config.yaml
d_expert: 480
hidden_act: "squared_relu"
lr_router: 0.000571
learning_rate: 0.00599
Below are experts of layer 4 (counted from 0) of a mixture-of-experts language model. Rows are named up (a neuron's input weights, with its number) and show model dimensions 0-255. Each number is 50 + 10 x the weight over its row's rms, rounded and kept within 0 to 99.
Before each expert's rows: a language model's description of what the expert responds to; "gets" lists some tokens that make up at least twice as much of what it gets as of all text. This comes from a sample of Wikipedia text that the model never trained on. Tokens count by the router's weight.

# expert 31
What it handles: Digits in numbers
gets: "5", "0", "6", "4", "3", "7"
up6:47 64 33 54 58 63 57 54 51 35 62 44 65 64 46 51 47 50 66 42 58 48 71 51 33 54 59 47 53 51 50 32 44 50 29 53 52 40 41 61 39 56 46 45 46 43 44 60 40 40 53 56 50 36 44 44 57 51 50 41 74 44 62 47 31 53 65 50 37 69 41 43 40 60 58 38 70 43 50 64 59 49 36 38 54 65 37 62 35 52 47 64 44 51 37 65 34 38 50 41 56 53 64 35 46 55 58 74 54 40 58 71 54 55 48 51 47 32 29 57 54 40 42 48 55 54 43 54 62 53 54 42 46 45 46 51 40 39 23 54 50 52 50 45 52 41 60 47 39 53 53 62 33 56 41 40 52 54 24 47 50 58 49 55 67 38 51 44 62 53 65 25 38 55 58 52 59 45 45 44 71 46 57 48 46 56 51 61 70 56 49 48 66 56 63 38 60 43 37 56 57 72 58 44 45 35 54 58 56 49 48 45 38 50 50 46 50 46 39 21 60 51 46 59 42 50 60 48 45 50 58 54 52 46 71 55 50 54 44 48 49 29 36 56 47 62 48 62 32 62 60 65 51 42 63 46

# expert 19
What it handles: States, cities, institutions
gets: " State", " City", " County", " University", " States", " District"
up1:47 39 49 46 40 54 69 60 62 53 60 34 60 52 48 57 49 39 54 45 42 31 44 55 41 49 42 48 53 56 53 57 62 36 55 51 62 49 44 62 38 40 45 55 59 46 55 38 46 52 54 64 57 67 64 50 56 51 62 41 53 47 53 47 37 28 46 53 34 85 47 68 53 58 40 39 61 45 51 58 44 28 47 53 43 38 35 38 59 43 62 53 49 65 55 54 41 77 43 54 55 47 38 62 45 62 70 35 41 47 66 39 61 54 61 59 30 58 52 56 49 52 60 56 28 44 57 47 47 39 42 47 47 47 54 31 43 44 69 71 53 31 48 55 65 59 28 41 39 51 53 53 40 52 54 45 50 47 33 33 45 45 38 48 62 52 39 32 30 47 38 43 45 42 46 41 66 51 59 44 60 56 67 55 43 45 41 61 45 56 53 65 62 63 61 42 49 32 46 68 65 39 48 51 28 32 50 42 45 41 36 44 45 64 53 53 54 59 65 54 52 42 48 50 57 53 64 51 32 48 51 61 45 43 43 40 45 57 50 44 45 51 46 38 46 49 58 44 54 41 60 44 51 53 34 29

# expert 7
What it handles: Section heading words
gets: "==", " ==", "See", " also", " life", "History"
up5:48 54 61 53 67 37 47 68 82 49 50 52 46 14 38 55 53 44 54 52 49 63 48 65 52 40 39 45 50 53 43 54 46 42 44 44 41 57 44 49 46 63 62 33 52 40 47 63 50 61 47 39 64 57 39 52 58 58 61 53 45 54 45 39 58 42 36 71 47 61 32 36 45 55 52 53 54 54 59 25 35 55 46 38 55 46 49 58 50 53 46 55 55 57 55 46 40 35 59 50 38 33 64 59 44 48 47 35 52 59 25 56 63 57 48 37 65 41 44 64 62 51 51 51 47 73 55 51 57 52 53 26 37 62 44 39 40 74 53 56 55 49 66 51 46 61 61 54 57 47 59 52 48 39 56 43 40 53 49 69 51 48 64 36 44 51 44 58 47 50 57 57 53 58 67 62 43 41 74 72 71 58 49 35 66 69 65 50 58 44 52 45 54 59 52 49 33 37 46 46 38 44 38 44 42 56 54 58 62 35 43 58 36 36 49 28 56 42 41 45 45 59 59 44 56 58 46 51 39 58 46 49 49 48 52 56 54 44 43 48 68 34 59 67 57 47 52 71 55 53 49 39 49 52 57 48

# expert 16
What it handles: Possessive apostrophe
gets: "'", "’", " had", "‘", "ding", " get"
up8:34 45 57 69 39 40 46 43 45 50 53 56 70 47 40 40 60 46 40 46 51 34 43 46 52 39 40 40 49 62 26 44 46 54 55 32 54 49 43 61 39 39 48 46 72 46 50 35 65 43 45 62 54 56 47 41 45 64 38 41 61 54 35 46 64 46 37 48 54 69 53 46 52 59 59 50 47 50 57 72 26 57 59 53 61 43 48 43 62 63 56 36 44 55 62 57 47 71 57 49 32 36 59 50 25 44 50 41 57 40 54 73 48 48 55 56 51 55 57 59 43 47 31 60 46 61 31 69 49 44 49 53 55 39 41 69 54 59 47 60 48 52 45 48 65 32 41 42 63 47 58 37 69 49 47 53 44 56 42 56 65 62 50 40 42 46 55 57 35 47 69 65 58 52 35 33 58 48 53 53 55 67 33 43 59 49 40 51 55 59 48 49 50 48 37 52 33 46 66 39 66 45 43 61 62 63 58 62 52 49 58 56 39 35 36 44 43 49 53 52 48 56 52 79 58 52 55 42 60 53 66 33 51 57 67 38 58 41 47 51 58 51 51 36 40 45 45 36 55 34 46 37 61 74 47 48

# expert 10
What it handles: Month names in dates
gets: " ", " September", "1", " May", " August", " November"
up8:72 44 42 54 52 67 48 48 49 56 53 42 42 66 51 47 52 22 45 65 43 61 47 38 50 41 58 60 30 63 65 54 50 36 37 60 38 45 72 39 49 41 55 53 30 38 55 49 79 57 51 43 69 36 48 31 49 69 48 48 58 40 45 47 55 42 29 67 48 47 48 34 49 30 40 57 24 53 50 58 39 59 56 39 69 46 35 58 47 65 58 39 49 44 37 38 55 55 37 50 55 61 57 35 31 44 47 48 64 53 54 50 47 51 37 38 48 62 42 65 56 65 46 41 45 41 55 31 43 42 45 68 51 37 41 54 62 48 62 56 45 47 57 60 54 52 55 51 54 47 71 56 58 45 47 52 54 39 64 46 46 50 34 43 58 47 50 60 41 41 47 57 56 36 36 52 51 34 58 47 49 44 49 49 51 45 51 50 53 42 44 61 59 37 39 47 42 57 44 64 48 40 25 54 55 53 65 43 46 44 44 72 46 56 46 43 50 45 44 48 57 44 60 37 62 34 48 23 57 60 69 54 41 54 45 61 51 64 58 64 44 49 45 49 59 53 70 41 44 51 65 45 45 55 62 63

# expert 28
What it handles: Colons and table separators
gets: ":", " |", "′", "°", " –", "):"
up0:59 52 37 53 55 46 40 47 44 49 40 58 60 39 50 65 58 52 38 78 33 42 54 41 49 48 52 52 71 72 44 50 50 47 64 58 47 57 40 65 34 60 57 74 54 42 64 40 63 70 36 46 49 63 42 47 64 46 59 60 52 42 44 53 52 60 54 48 53 59 48 42 60 65 43 55 40 46 33 56 40 43 50 56 62 53 51 43 55 59 42 58 57 42 38 65 47 42 38 59 78 49 49 42 44 58 47 76 37 50 59 36 45 58 57 44 52 62 45 26 50 50 63 42 51 50 50 53 54 29 27 36 62 44 52 48 54 69 62 54 54 51 67 51 55 57 54 49 69 38 51 52 49 43 53 35 64 65 39 54 65 60 47 61 35 63 52 60 46 38 68 55 34 45 47 50 64 24 43 22 48 59 43 47 42 37 63 35 62 47 36 32 43 48 52 56 60 36 46 58 60 64 39 56 51 56 50 48 44 48 54 51 50 50 56 46 45 53 59 39 43 46 39 60 36 40 29 42 52 54 35 40 35 54 41 48 40 45 48 37 38 39 56 43 40 51 54 48 49 42 56 50 54 47 61 57